Below are experts of layer 4 (counted from 0) of a mixture-of-experts language model. Rows are named router (the router's row for the expert), up (a neuron's input weights, with its number) and show model dimensions 0-159. Each number is 128 + 32 x the weight over its row's rms, rounded and kept within 0 to 255. Numbers have three digits each.
After each expert's rows: "comes after" lists some tokens at least twice as common just before its tokens as in all text. This comes from a sample of Wikipedia text that the model never trained on. Tokens count by the router's weight.

# expert 156
router:195103140108102127149097157039141099110116179158146160151119100151164122113124134098154147128173154133111170104146176055121143135075124110146092127116145093079124144187114122156095127057126084169155207124118095105090154130134113168169167090143097133107138120107114100116147185146111199202128115087112048099112155101083135143089068176130208122082096124134147138146155146099151187126123084130149155140129141170105085108123082161170139088058147083128115119150151123135144082115147132
up0:147058132141130116144105177102149110133119133164160147133170154149132090142138102100152134145133105071084170118073154069085118177102100096126137118130164097090123121145121122090202076094086106093179127110084144170139127109109101139150133107157132157130137133126092090087113130126138171198103137072136156099097114104156133150105148065086255104128100141131129180171116095184135147116103054080164096192105174092108134081122110173153126118083148147118115146150130145157135196155150128
up1:094176159143110196097094115102069117162114160138126161151121061161138116156149129093168132112199091137169121126109110132105112173162142121117129181122197091165081072176161172117113168085161061138126166112135127111216143056144079101145072123222131142155171118188155118111114152126106155153106167117092115175116172117160130148104099150081111078080103139130120184131117111141122131107135157160060124155116138150117130149163117104139105107130126059095114116102157104143120103126117066
up2:157141135131084117081118120126108131107108150147135168122129069123158125063093105145065106157179170125105164128114137120171065154122091117130145120144164122091116119187100115145111138118106145086109124088185126130079123095156114216142134128158128139170077146117126120134159101161069180106116114072086145127031152112138174117167126196108206163110134103077141193166123104109107180157143128115119157083109092150146124130090081144139122100116173083178129118183129126199172115138190161
up3:108137073088136122070108146078172128145181110159169118158100056133113086153129153089165082099142120119102136132160099107137131096145090143155164148076177122119194187160091108079093097130188074159211135134135123098130128095133128168119152110113084095121102133102070118095110135140152139146121088136111113170151177117097133197096110091090142128132082109153150095143105130198182100144092160148194145110146133122165065151110085138113064131082125142181120171116167083160190129120145102
up4:091171128119160124075042110059116107181036150126130116126144166128110097091106114146167130197132146122109196132064130061080139169099093079113155134141152079128109140130157119119133121089166091144093100106186103180138098138173108129147146123134089170127117139131127127053141136075144161161172118152109090048135124170118112147113070160123149087163152185086150095093177107159187169143183138151142177129094099156124130131127069125151122146164105157147134161159164125133114110139136135
up5:099160152156111143165109101130097085119130127069118158121108100140139162102130151118089084145135084128129071133167108074138170093115171126168137164173098040157121132097191139082114127125190135130104124167123158125126091089129159164143116130120113084174154151143134125032141153123055135140097094040185081151085169096122177142129079157101111157133159209139165147148170163100157092194081147153148147184135158101099155128160090135116154150141120114141118125074129086102115113133083100
comes after: " K", " J", " R", " W", " N", " Y"

# expert 59
router:091190083172107183139152138127142125163126123154120143154162070114097071153166168143099097148141158161112119142172123115103163109099143148141144108123125140077116163158150131128062099153176103163108148104155082125193117175187077124192079142105047122161146132092105102139164123127131058123102158104100133139137097154080098107096092115111062098105119087102130179141146154100087175076205113148119167115169149127132158134069091153181107170076115127118157143145091113139088085182149157
up1:124105120159138150126129138052115059148112150195080116157156085057135188161155092130120176171105135172152139118129138071122135123155157178088156074189126137122123088172128137163082152110126132155126159132199120157121118202106155079162083160153096165133105123187134090153136115140057118119138123086169064134093107143146108134146141186129120109123086097165132195199150092110073149079182124187102120092107128128141145112101102133092103129104099121128117130137099106094095089178144157
up2:129123186107154180120163117106121063141062156146121151141111129106116176064145166103098144158069089124060104092140151163099093144151135141170061141165156080163114110118145159148119124202124102096176110176097136085156134146098082107123188094125129152077133086114091156127096062198104159130099149077082111109151164166131099121159091160136120120162115115115095092121084098118125151113137101132085133154183124135159124123077105111158116152174154135129146152118088106197124109217139193
up3:095112086161127147198090137110125164188144084153089187129113162109083131099127145086147148112076144107124105149173143090100136069136147158157121103130114145161220126139113134098049133114092120133125107142184151180155078174153074132170094114162129019134144126158166097066129074168162083115190183142116143108137144129157174150067112167113157113116123113139100140147139091157096116131119138107170102104176140111131138198084168144126131125130127076128113162115119116115118092096066139
up4:191078144115107065099135175094111095112173120170179142165118145108125108179133152065139178157123116114129150127128137174109255139153134124106246116108135100101044123153175146135117117099085125167132107090198138210128137134129154138116169141098137121119134128155151136142114142129094144126150051130114096162096110134194136156084093093133166161115143139137154153130091113119072140127135121132090099054135141085129122070120099147125097085138134112111130136147142146132115090100161169
up5:074125108114167164117185105145087072104118140137100128136146110130142149113123104138105112089097129135082164112190087132135131103111156114170172110130114126211155217186106108106121152151131145096099144107102085094111147129178180090166067082190131106048149166208092095136144154119110125174152185191145107083116100085135114121134137101105120110076153121106155168159150178129116122108123144094123120065175120104148104150149104104072132058133163084085156117157144166159172114165128117
up6:106198138196115195146162146107080115160107131163134142088128080092062120150125181095066088206082135130105120130190104118128139171174158083165135142070149102091081181159116136127115151101151149182127146126145121090139135092100121077142070155121056059151141175105128155061106142137118153122140142144144151175082076129123095073115125137122083101116095099113120138098160128102067109064168136153147141124150135151132143141096116096128083150091125134164140151195128096134176096115152133
comes after: " C", "c", " c", "ac", "C", "oc"

# expert 82
router:150115098085100131139109135061137109104108151149130112141128124133106120147153134116185164112182156133129161103141202103121159145082125120168131135119103055153163148178113146150110147087095045159152154125153067112144166116154102168161222133170108195114130152121137120096122183108127173184129107083139093076082145082089113137108067130091126134112132185103136149137189196121129172067144101162121159132085137210114130098095053112171127123104148128134119135172117106081108101146100143
up0:149148085111170087070069117072053116109100183136213107132117142103094164103119135142082149144107144132148075133118131128155098079136112189072157124135153090116143086158137128118136134100125168147165132179179120137064115190131136135181092142174151127100140129155142125132139160092144159150112087124132141106092156106080132131155078079137117107132102118088112172122188159153136121153084104143141123166086026204155151139062056093110105141126191113158143163144125141119098146141163156
up1:181202112134093111116117128092100153107101186102120136101135120125098102136142152093122170070145135105118124104106147149150138112117201142122131131131129165215110173165152115143089095118068093166137192121148134086121150156125088139103202083114133212107089180131167104081085137113087146151139135155136152090088157120132079166079100134194074122111056164101126148133168123155122141127142094155160102148119115200156129066132098118164097143102134098079172150149081137165156129140054113
up2:123117135080082095139176111180121118112118175157096178135076170086159102126150162133112115147105110110144129102074115129113154122123145093077093179133131174121156222137152103097161128118127070188137134112202129088134157110136100138138151166153091080161179151114123091094149159115183068134202119123129118134151123046054165106075145139102160140121135146129064146178158175086121163132175103122146141160135166139102143050139084132131123096083126165077108098175113124096145141113114160
up3:144176090099143119234123113148136069137157161180160128182145121128121118096178069129136150098142133171140143087065186072135127108125139148106102140133118092152124178209115176092107143073075093136175126085103121132143112146137080115145158096166099119108086157123155171164119174167153180134115138064084144093138157095092111121127109127094129121096170186064161117130160135094135112107133094178123102048161137179094145115204152093152125117167161108138139133132121137144103146175145102
up4:136087142097133149068112154122122119151241106149154156168144144089174109116120171136119156184128084127083127102162164138106169158139181142097143094138094150102109126132085203121129180096107124154158129091138109126139151145146082062109147085162091169096150108074100154146162133140074095128142104092094097139155185111145141234106112135119133122185124137121183151094140135209143129138086091135157150087115095153137100090031148123134085109116150077120124139137104103093172118143107111
up5:132143081101141159090114128101117113132150117136163108173143129175119053085115166111145107125137191148182169107133137087124091166102087182200147161163146140141148077166120121125099158120137107158164109108116120081110136104090106170179198138137104160089111100136166117115166116097138152136094096100106110083117143034133121104135145081088126146119174175103149128137129212122145167074124118083125117134120106158157101146102000157158132146123188106111107147126127157162119122152109075
comes after: " K", "k", " J", "K", " k", "j"

# expert 91
router:134118103113158164166145101137110126130153110154105161235130085108070112072115119123075063102100137180118128143127111124107124095105141160140120141175114159094119157127161123185101162103105073162163145117172111135189114129108137113145188134174111159098147145059082105169169196160161127173160098127116110134123138095074184179155069142140135111137099137095154144084095161100145160061128130139080090145140089135150119087095049115157101143100041162179147144131130125113150095162110119
up0:138103075104207064138144088034089132152089171159120152153063093146147133121122163143142091175125139129104142113115130095059141120156116182089067102151144100100138133115111164163133136164203146150127098127148152116183100179076154203094192110200132126094169115133099114117131127177115112118107087125116120116084181151092121165138172137118153106190119151133094126085098069151126143158124127126062125118107156123174126101167085118178104121140117119157113159053113148145158139128098144
up1:142073102130076138141139145192166159128155141133122112092169094108053127143102098082066145063169119197157148103156162149110124122116160136102153099173185130146078133121116116125088147157191130080097099139132113153142136110080148107162166146149116158114144090074143174184131161149195135144145143096086136050117112120163145114138137117121119168127055124146108111122102151166130077125064094111133127137177077164115114035152076144131146119112092186149188141151129195125148090116116131
up2:116107110140152188117059160104131124110095083158137147132086105160204044124103137129140103108100135115082135160107158090102148128117113166128128137132134104170127152131122139128097160186132132088149163137189098157209114070135189136131120141159139123106128173101102114066116123113168115124140140147143166193136114061046116144101144056153173154102107072115118129156193162114108111047166126124148161208108113106163130119116113137145159117134106085145091170121077151128126066183138158
up3:097156086191087091044142179122156128119121139077098141145099126153043113109202109181112149164116107131162143133194130071153112134113182155062180136190142123093097150112119159144087101112093082174102145093119130152124105124104137169167125142188162189076106114058164085131155146109139138139132132125120140139144149097121151142083106170130101146114154116093163112161104174139147075146087137067149126137165142157068135128111087103140137153106102128181137119187123120091142082189133167
up4:141119143091173104112139135148144138136166143195098127171134125081126151064070117123116051172108167180137168189093064101079146111126150110121094115158185162141166084079134105132067139167145125132133152144101175136159098135084164193097108109177134112072146133120105126131180166108139139101181043126078149068114137116117144158143121190179104179118138108097118104148121113106088120164096190190141085145167104133167140066103090163139149107111096140138083138111131131110140097145147092
up5:129120099083091073135098108158129115062161182141134161125141114115135129116106098106074071062107140181167121123159108148150113143138135144161137145128110166104146145144100141170106137122048100162079157189169097113156070115102142134200169118136150131127110112113119082129188194101196182144119128137126097054108180120168176159108052194141156108117084145146148136112129151132172068116095181087094098127083067174127127123124088130176101139120103135113150102161087152077126136128135114
comes after: " ", " P", " T", " U", "S", " S"

# expert 85
router:161103104049081142133140184105124130143153153122112156106113125110131116145127152086160117129131140122048102088155134121124185149142149139149186166062143124072088118145134123165123129047081091144075164087119136113110130129145151174151143102098105110127177124122110100138107171152181169178144088109058055121125140187189187136097072143111212166136171104099143147161116112132113197107112116093111168103161131140130171084136094154133135136166189127143120082150126127151099059127165149
up4:173132121026106076122128181089117101162121113103144095083117108134134105127164126154096148098142162145129110081130160139170140111108162054059102155090146155120129131185122158097109154132147101220097147104110124118113167189135150079182144093131113180133150100123116127147118093210126152132078190148070099090130125104104167126072168184119206105097191145178169140151152110115094128094128114088116171109114147140114179109073125149119137150140181123139107124188094136122119136097126120
up5:152125141104112126153113158130193135135175132119143178091141162077103015134120174077197031110081150116084085153128170090136139137136130152141108175122122158110161182127081103146124110120103095104136118057071137101113143060121161133160149059135124097130135097119117133158109128152115131173069101140156087182195175161160127124099144128098192097135108162163173134121114115170171135145126126091116171141122115119153179171125147121145131154113129167139117117087088185145082105122181137
up6:123134083119076095169168084133177127104133128120142162111137105119111138053014159115110131145131104106073120077138127080104110140194083152127124149198097104147114151139134095132109134160126055153149145121100109074118105092149102151187175141177104177114122083166110152153166139167147152172145060103112150073160149136127129095145093139110145137102165132106211139134164144133090147106142067111160164139184129149147100152081146199132089182149099132168128174138095127137124143115154077
up7:118119074119066107136101171118124129183143184129144188120137167149105112153128129108145152138099123097127109122134144138100153107114168139168124105095122092150075152126101200093168150112118080166170139109117199144140138070083199145099069087138155101131153131038157135138125164137131154125129113117158090143113143170167158093081110065189132160128086119101193128171115156149153100153041144064086103071096136124107159092129077081107177158153176122153175107164126135121133127116136176
up8:183121170125097133042151150112098145110155147093136113086110134113178191178128192089089119133173169122042136100124145101130098153127119122107109139150112177130094181134160114175131159130185131105125183150127126154096115129139149155071109085117113116062138158114132131100109182163158162071101091095101123099122112127164122132072105149163156151159085121133152159111110164116127174142161153190080143089140140095182116126046087115102136100140120154077130150104107203183076111147173174
up9:086176123115145119126106150119145074077135126228134186201136124121140177119141121137141139146153048133137053111147138152168136128108135087143137163051154069138111108063150106099112136094120134079160176101100169099146140146104154148199107131135084135191173051126162073134155086123144156151102169108156145136128139121100092103126108072164126179113157105157105094174144098137124135110167120163103124112092127150104123135167163139099155121157122082094075095200137085155129098141143084
comes after: " H", " R", " St", "h", " Sh", " M"

# expert 113
router:101110092138091092156135159071115094174110230175131180119112085096142152146145177086105161157161123184142118114154116103156089134139157150132177102085070118104106130121126099164095139120127143150121150143150117177143129146158131098132137160191130113053086125158101133070178156115160124174149054088051121126136131155119126123147137057155131138129141118070127095133115156157114134131138100116151140036140156098129135117131112183117190098180076087199145129126117140104121113196179146
up0:105116105176060118131163127132180108159139136131107169134152094134099117136112154140132156100156102146122137039142100105171120201157141166105105143089124153049181226155087135167126105129103144141159147135159178151111184137114140097152155129074114166093109154117110164136144159155082137129089081124075092145117119110114134124091138127131137189033101130164150097115145176144119182121170100087071160057135136138120108095108083205137155162087086113116124128122076153107114090136109096
up1:115160126151167078111115207131128081112118115188138187151107100095119108126121184113087087175123087100104180097162070105109103099066118153130153097100076077116131161079161165145053107116162112125087096123171146169153142183132160103134119167176114142173087116088110120064106135138189131112072099116123153097111112141184184121138129139112113153180095116172130137166145161116116160091131172156213094140080118080103161095118120123156173077148133132102146149098129106098105162089144152
up2:160148102108086134154133145144173112119150150110084147134141183113137141076176089086089192078104168156108071128146114132109087150082145147158143175183201121142068136103114119125115197123141065153131146135144206131172145133144067106154145151183156073060140110113137174095109135164158147105139096139050026123164138116124098131135153102112101118063126153134143131140117107171104140146088123159131084076158121103091099110123163078095126103093126137174138095110086158112083135129156154
up3:157094061160143119138088155127069097136102100167105156079133115144092125112129149111119160162150072108058089102162099126150124117147117084177167111100092147132085145090089084114097139109147170170116079151172141111177158162152141129119129110215168127121146108139130115021156131193101115139147105152101123097104146111127151076143135058145117144167131128094168098084146108171151169147134091126059131064143142077168122133143133162136110162202126110130104175137103173105098172194121105
up4:112138159124151098155116112138168165134129159116137146067155067123123115141100141111139154096158079159144122155129068114099078075128104204098112153074125125185148150135144165162143136182182145185155153165127108130069114122114136159123158156122111124091160067130126104107131167081140153123087100160069136028116174122119124155089088109111100109070218142057143127194153127143093102128107130138108047134145111109164129125105126139090158087137132142198105124113161165124131181125124194
up5:153135084118124049137143169072130084162119194151141148128077127098083137159082165097090132106209185181161106111145129115117107185096138125114197131099125090116142118175142093134124169025147160133099124136142141110151142121183138087114111154087137098096085143081136158063138178125159177132103058147086107129088116116101126125158072108105117086177073184128168065152120117176091135133120114155133131107156147150158132123176126112158096095129096105127116144173111129140134107165191115
comes after: " B", " F", "1", " f", "b", " b"

# expert 127
router:153086133132120120140123135081101112109134102199139110142140111144076151063103153100136127118140096118145064123098150102117122162091119114143136127145163074074129156094108171070088208146138111154186077131123075112083108126178139113151088051131054051135134147121130126101107173140148148127087117096133147130159123233104157115165127112054115154102174122119168150196181127160140152110151152111121142080122101148148167076115148180161202125114144130163113127143128151066097130126149151
up0:070104158161128170100153082047143104128100101131111159130142125115112166105115085110075097096150029095108201114092152130101082141100077141143137174104147161110098158093135106085121117167116138078187138121110055138143089079144179088153131079131130142143141126175087093168126122122130188131089149158114097150167121196085138129125132154116170089183138144076171118163172157184107207144158141126126109087124152115170110123140182171142138129163176105119108163154124162090096122126125133
up1:155120062124151141146138117163156128112190097171083137109108077147176104100062167113157132133158156133159112134124133122151171107141090102171096123171108171154164105125113114067106098103143090061127114168110137152117138196163143108135150130145127045118138111142125123103139172149190100170099192150141147095166114192123155161097168094156133124147145149133141048163159092115132129056086129077073133068141145124138168136069135108192183076147131153094073096162109157096098107130105147
up2:204147106130121187097100114131086138148156137186080123105115094159185174136164176151144063111074147095166105146120106136107170106081116128131096150128164107100207128106079138111102159116176095170106131159080135120180111118152130131120147121129114060118189172132134104086140151204140095130126173161145091169118140147127127100153093120074120124153152144112114150092154105193124139125157109174062080100137106151190059142136088103180200114114118124160106132113161144124080095152143067
up3:132103106102088110091170134100154152123098145147094083150182120104130159115124145118156152074141104135145070188095100159074179168114165146087116097127132146155107186106112181133118108097088127134165096106127121148150093162091097133177122138150083101214149115203081100101144105119102126155162096095154077114146103158075143170128125121048140132155103088172154096179208105119148158120099114164152132128098063105120124071125127119151144094116119134132179128072166096133168181172187176
up4:156064156140082065122097114076159095154120110163167068193115108138144125104134176145159079149129158132111120128188114136092134160105166108125106158123141159075127139122125154095105186128149143166154169119101115123150094144168196120127156044121120147107080144094131089097114144116163143149090126077100172149138139233144120155151163088044111078104141147125134111122157088118137119095166079133097120054094092130115152172120119091071172148112189151135172097140123179163145164134153130
up5:087125174057139151125154154149097114183120151143122173133140117084169104093134120103145124113130164123092120122118101066129096201108129158161108111111090069125136148129110178164078143129151149187161142168186087125074138134139149122084096096160080153117118076058140128104120150118102132143098100127144127156101174166109141134113083185158159134094150138132223059117075113130136132113102157094149119175098195103069079074119125119132167191161134119121147187184111118083139193134129113
comes after: ",", " and", " of", " a", " by", " to"

# expert 47
router:108135090124130161170051123139081113147096173139131162118116095163137132143114179115166150128101123117112057078113096130097130113101056130180095111158150140151137162167147165142107105167171116121155163141133165095146154158174055159172101060137164110105147136066089132125128136177157098114109109095109131122126134096108100140058120116147128122180133121080103179084077172098111131105163183121167130103117141160155222126112084148144097115076169059113167144127116135195139054169128146
up2:099147115087133114165130147127137152133186152135138164181093212152114133183163146071167140174160173158147119122150143123134108096124095171137125086155181157147187160078109161127102173133181131089113135110128125150126100064067146136112083124187097078113145122111189141132161112203103103139103094126079114132143126135056089181125142086125097087184148111149123169119097097151152134117119142105184129086095133158139101053105116043146130151121211103145115108105145142090122085095151122
up3:124132108083180112130111126066107113172108176179116173115103051170129114111150151090112099126119135086116084069103056142093176083095126164127150146130165191174138109092097152083119103137120168107110128111135139113146174147083126175161135095154194175107133092122133142112110128165175112125061153079135091128132161098174128153118112076096153177159162135153142140116136148118128128127058137120130171135087166118138231088114139170152137156146175110138041174108147130127081082159106136
up4:143172138112050104193068147140142108176119143044130208054146118129077155139154178120125079143115095082114092137136137154100103165162138196152163147128170073128115155152183132150116113183120126151119110143142144100104144147166109149172137087075064125159197132131194066158176120156173135123103154121154105125105134090144099113124102120140108055156139073137144158092134123128110098086164117126153140115104079087151089170138100154130107120120095084131118151129103126174174143094130182
up5:103143158184084129177108148112105145069144158134116145093128130107097139098131171204101157171099137102139121151165132077165130097133139120138101123151198105109185135123124127155151178139153085129122123168098128113127114119073115062114112066146135131095112192054150106185123148159104108144105138084131108113152155128108078089091116173147152098114166129068117122127171129108107131076123096047171135148107136243172159136135079163049138134087120092110172173116118138166157093149126162
up6:099113131158159122130129184082195117143188172167100149166080117155185127171137152119083120153152086168125053111142106136134081109063106183130122142158123122125147092117139119114108153129173122116123148104112065082138150133165073109060166105170149076120138077125132099157107163134104136174137067134069134138098091057097139160100136094094137150190138100141109205137075130145116093119119160160164148099136110121174185161128105120104114106159105103151144131120158128185127027149145154
up7:132141114107143071159144148141074154128180095136093200169164116118126128176140105142057056212191182192159081099113081070106138114131133117153134066077144066129105102152122105067145116106135152154152103153142108131134152100172089115179125115150139123138125160131135159116113141206134077122095121122145130111096112120145109061139132162178159126150124143092079135123128129203053145135100146134137122133168138115127171130079109128211088122108164079119162118149114133085093142102118093
comes after: " (", " N", " n", " un", "N", " In"

# expert 132
router:100112118151107074148141201100108075132169079136102141159152092148027123119081141098152120152165118160085109036123107029106150121128140154183157150130118086089142103216124130128093120139162148170137135078129114155087130133121198147123092140182129109113159145080094147122089153161170115109111126080134123066135131132143131188063141158110196164130130141075134128105149139170080150119150100106126133139149167135161121088134116195172163137139099123122127178143109130119108073141119132
up4:063124109235146080166121128113166096146172120093137127189159130117091158121087184067147129138123106109080102145110207104099105081132138132127163105152080103133121149097077132168092155138163122180154152113162134135121107093167166116105104163109097111119170136093215152155130093106184173138116124105095126094190119134129104146141144144094168094085111112117133119156146144163198113057116114122138109192111139113138125137068115130155155100113122103118117095176134092096184158071140061
up5:153121190123109131149102149062162132101065095180089104117082062138126144131098145103142134103098107133104116119099117099113118111106118188168132104166104082102089173123178151158055144087150152156092065153159142208129134128126114094113144202126083179130095037142120213088100178162131169145111092081098104126114123183131147155118142087129149121113135174114133129161157130156127144106134123155122137182140133113125101101156104105127205098106103181139070169135077098118121171150110154
up6:099091155132156086132138108125146122088089110161092142203113103119097104100145162106174089143144097115128084103134131090156101083135149142094202147092127104048148165182135096086101160136137133129122094102086111174120093098146115155122141140157153084106061165125174244160067157136120116127147076094153163153137145095088147128136095151104115097201193132093160157178114182104137076117107140133179135108137110181113080123179136147126125163145127137205105100145155100113142091112138160
up7:175140092166123125133091143143166125184165126122134082121126078179082119179092170120103108144153134178094108084153079067134155114117123150102120090162134035117118115135119161120128107136128089066134173170144119110146122122116157129115090130196143114132159103163139170159126138161159163111132071064102142105159109067121123198141135102140185126118127158118141146133105131162035084119124076107138076117114107143210084113177133179153106139096082192172136161102152158109076103112180132
up8:113094042185119101123140113120132093138133139072126136123182139111039116141093115112190123133146115153164131056099172106125151117182096184117099079136174191126081168121202101138141167161112131145150132074106136162046132116146136133109139117158158115119087152101168124100156108095161187121111096104161048103088164095128102168180102127092157176134110161081158171127112131127162164103135131100130181149153142139150143076086143150145116180183158157131137143128094142121121080102144173
up9:096074039136159130146128133104155095066158088095061190100117085160139124133133144098138112084107108106107138124159151102092152104154130140139113149171080167155096165158105131121153165134136081124171169091150151104129132150131103121135130112143086141067115132106145098205095168147158166134190118140215097084131049088091093142130151095121117103106160120153112107104149124125121158134078159094095136125167134183156190138131110096138186184219126164129080139125136135120128065109180109
comes after: " was", " the", " a", " and", " were", " as"

# expert 3
router:160162142126115117156119108075132091150166125130147124121126097159116064130112250090098113148074075168019150101187138067126115107123118154122135128130122108100084117141125117150120145071122136127162087119155078141164136144129145162125206107137026135136157136087140111105191148157135167159164119126043120141111171193128186176113092107150162115093105151083092131121102116125139111099174110138111147155139071136138111115074083131105138130136123156178165109133156116151105104150128139
up3:113109147108108128135126094146111150095101134198083123161170111159137112100131173148142129170189175134052119147114144147104128179141109108098106106103120086144118125120164155140092067160087145137153167127169136121162147146157121117121112109158126087088143153174141104113098050140034165156109112089085135170164121181114193075120098097152152141118113155115075095111132149182178150101163147053110098117091119090183112090035124108180134191135127114129122095149148078161185119144166130
up4:168078110111123112126100101098126149111084074128071155065071132121161150144154133097143123086068135207162114156137125070143170127133113096128137136137171112072186145172164112139072152124095109152078123142152122091149120167110124162159112091093122144127150048145152151088142147131136107105139102187106089094112105096114086106157111095155115153033158070112137132068157125139138142147127140138149098137197172105147133142173163151148100201088139120184208104134084150130142182151161119
up5:140176149153081098118079126102170088173102165121158104126120075164195133146079153154094069134145091171085097114224137126086084082149156140123101119083081130137092170098132129179116141157174156074140154115139070083157126120186148141153113067163104153179116062079189145159167094144130132161134130147117104128101150130123113171150100176140137152142082127090151128139101161137166126139094110125109086123126130120125178094074112131146066151145110074131165098193134149133070071134124119
up6:100162109159042091082131132146142110184146098183154166163184091109069157094101151098083103176098121193155111061146142103144115115136153154143162162131155166184108094127156166192114134075149148167123113122158112142144140080150171115065187225183076097136094168095140103070162132154146126123133148139113116105101150126192127150129153109134099125131102133158093134163147097170171094142139105112107129085150093135086167135133079141090087104129107112090123125163141109142081110169077120
up7:184141143162161112102064137114109113120137152103172151113082137150128137059124132132140136112102120163126140154086105125113136105131133106114121110108158134141036157149147066122087214136152122101135124068125101174122133156114109134183129120136138171108127135075120080147187086127094152107171130125091227155105166152162189198136112125107109079061155173101112193120167112119164152108158115155123102112140056179112095135126053158103149137141103155093189105104124123115101191151087137
up8:166170107119117126064130124121100108153133077041086127069150076120124089078089141147092162183114196137122150134122140047118144151146122143141095175127105122096110163189119117127139104060161085125140121160156144125112139162198161159185182131121105100127168173125106096153083127154133108097156150124112169055149138139164096133042087080132176172071104121094145135160129128141098119149155136195170118091097138096146140124071099106115129088116126192132121100162136117175131149137149156
comes after: "2", " L", " R", "L", " O", "R"

# expert 128
router:207105131071147129116107163068088147168111143214109163184165081107126147067094131109163117120144128155169118131099119117161104132117161107132134180135141028133155120114147135065065145143115110125205062136115148130112118076138133168132119071129077035138157125145109090106101120151133120110139099107124119136124156156058142148151147094078175116109151104152147115180113112159128130135177098134100123120090158115157108111176115130149192142122113079182148198137148133154134138130192152
up0:145145120154141174121113129084182129116118106181157199060146108088150131093102172127169133135165116162117146113115057066100106054099139128139097084120083117100084122150136120153067195124091088191150189138138123062157120133136090164105111105156092175111154109083132116162184123157181144104120101096186139177146094163132117126119123119105119140161171091114105188123124110161135103135146118113118076126045146137156159102140169161137140093098154139101153115131178137177137095141081050
up1:168153179076092178116105110167155123121087080145114150114185117115150111095093139135119140088107125137168104129117170121130104142186138104144183128139094127154177109101143124086105104151177142121105099123082198119194103127108122126143142077140106135123168131113157143093135145094090113137150109175159163193128128100094165134134090140098129147015112114117142014203120114080105120111119118129135075137055134111171113120100101132102186142106170136141100142158138190085176119135199115
up2:175097153123214187130116133105087107072126134117125170108164084122115136062090148130160163131141150214149119139100125137110158177126126143097081136144098148124075106160104122124074165160154123082130117142158122145130093173046101172125190113140082126140146117174133150078055132216147138131115094197102147139120129150104104083109138139083128136096165138159156104094158082173104115106139107102120099089123099117166111149200134170151158120087160174161085089119077117186142117116113100
up3:171073068134116176133115163106083127139111123084112160087101146160095176133167156110117037195159146155152034146092116089126165096153150064131097149135159116111172137107061121110187066168137096097119093128100142074123117138097187099149136122164021138157150158155102153132127162084111146134101119155130131103162148109143193096140095147142141127133154130134128096088117129192128142120158113125146116138143182146187156121124145129086168122155112141074096175153088113107123159173100149
up4:167143117123121140133153148104118092113127139072113118108174155091201064098144105062124068157129141121121116065120140158097101099088113089148148187139157183156169142113111086130137147135083151136136124170065120161126170131159112119092137157119133113173185146093121141093126159145108116145090099173170148076155167143169113090130060106138123120088113139133158123098123186130134109102155137166147123174075235102134118163071119141114117157095159035115087075122110174142075176121174126
up5:141132148123107134121127178104085147122132185154147117138156092143117149133124094126131101070150136218202117234131159176113107146128114098106164181124119064123145083113109182075097137098124132202165109118122120096194116131130131188143131075066089096115115124181154074105127087047153144153106111144111138072137178164090146135118199116081120087052143071135109108130118135152172097112131108132112080097082158102146101145143144120120124109146129127171154170148128139149133104098160133
comes after: " the", " of", " to", ",", " and", " in"

# expert 79
router:109169114155089150170069144158116082165141158133135162194145044136170109163099169136105150133173117153122153115119090110124094130104097101111124153126163121109078130168123125134124111112152115126149158111122123123146128130129097087182215097165112128093090116084089105134111243109147123127134087071124111158117105192071078107132140095122106108171118117126136159147130187195105147129145108147126088059125040191125132133172096174128128100107087094180120127124119152147087066184119127
up0:115172076137125123172108111100128145186185179174164187142133062137171120115140152128139133153115137136205147070160134059117107133083103131121122140164138160135134096157140157102105126130117095109171181127130122185115107092161148120162137109158124132083137136104123090135137112124104082118096115085095090118107135143108105147128088088071099029120164104129148149122124227153149092137089101129172117056145164153108185119156069167131177155117158084156094065110099097085089108155174139
up1:108204203140071116136106107095107143088125137177203159163173055153162130152107155141097140179132110144099123154090103111149117078102109149111155183077130152121161156099107138091073179196148145113161119185173072070151140132105106115169136109123142113142093073095142087124128126130130147103161123100109117136085088155154103148181087133109186144103104113121112112146203164122122158134133133139197081102121085170136107110086147158172175070109129092077114092166153140151088112125104149
up2:115130124146143119112145138077105140149074134097167171152091140148133101072100167119114127157076116155127066102166170111085150111138089113108167115172148139191110123159177106116170130150111113092104123162136142165072097114142188132174098142163083147148134136198146091046148115085206129128097062149128165090057131082159160105130118103116110135176146185090136118079136170111099109172095105093124141120084094143208160122094122212143107154142105124181153096120143122140151133185143123
up3:109185160153117086202096065152147034170110159178122126101122135162105143123150185085115122099129141191084147146099123100122149037138176144137128149148152113158091124108141140158131080143142117060188168162172131123127148133100110119116153161151128120098125083136073135079096145110100105154153167140118139153137093107156043154105129115087113123194116082148097107156146154155133154125198150120082105094200124107134160138068131083108121165111107110150074124142072131138147126152066142
up4:198200036128114145159132114174094096118153146142154109149117072093111129072104195136056105111119115159166085122172096097169130145135122121139182163111103134133092096094091101162112102107126095132105167087171076090129059088177158160147142130187099116110127118152117081151130153061147116124136138163125066119119156134108111099122112089178056107116150118098190183145126183178138093103150111155128119156145095145162168126128109178101121109161144117093096153127140179140141124130065169
up5:106159129157166142161087171221131150124088132168121100156096130186187168175083118146113115156141100126132142092090178152141093069088141134158095166071135104119162140156148118107064171112164078112137145126091169119111103095082133082191157125167103180095126140115078125091068162143141078137078121155128112137175134112111113074082087083144142128149161115127077154106057108085120116161136136110092101112219100165164147121161110128141184111135108109154084093157130100167123097124118155
comes after: " B", " (", " P", " V", " p", " b"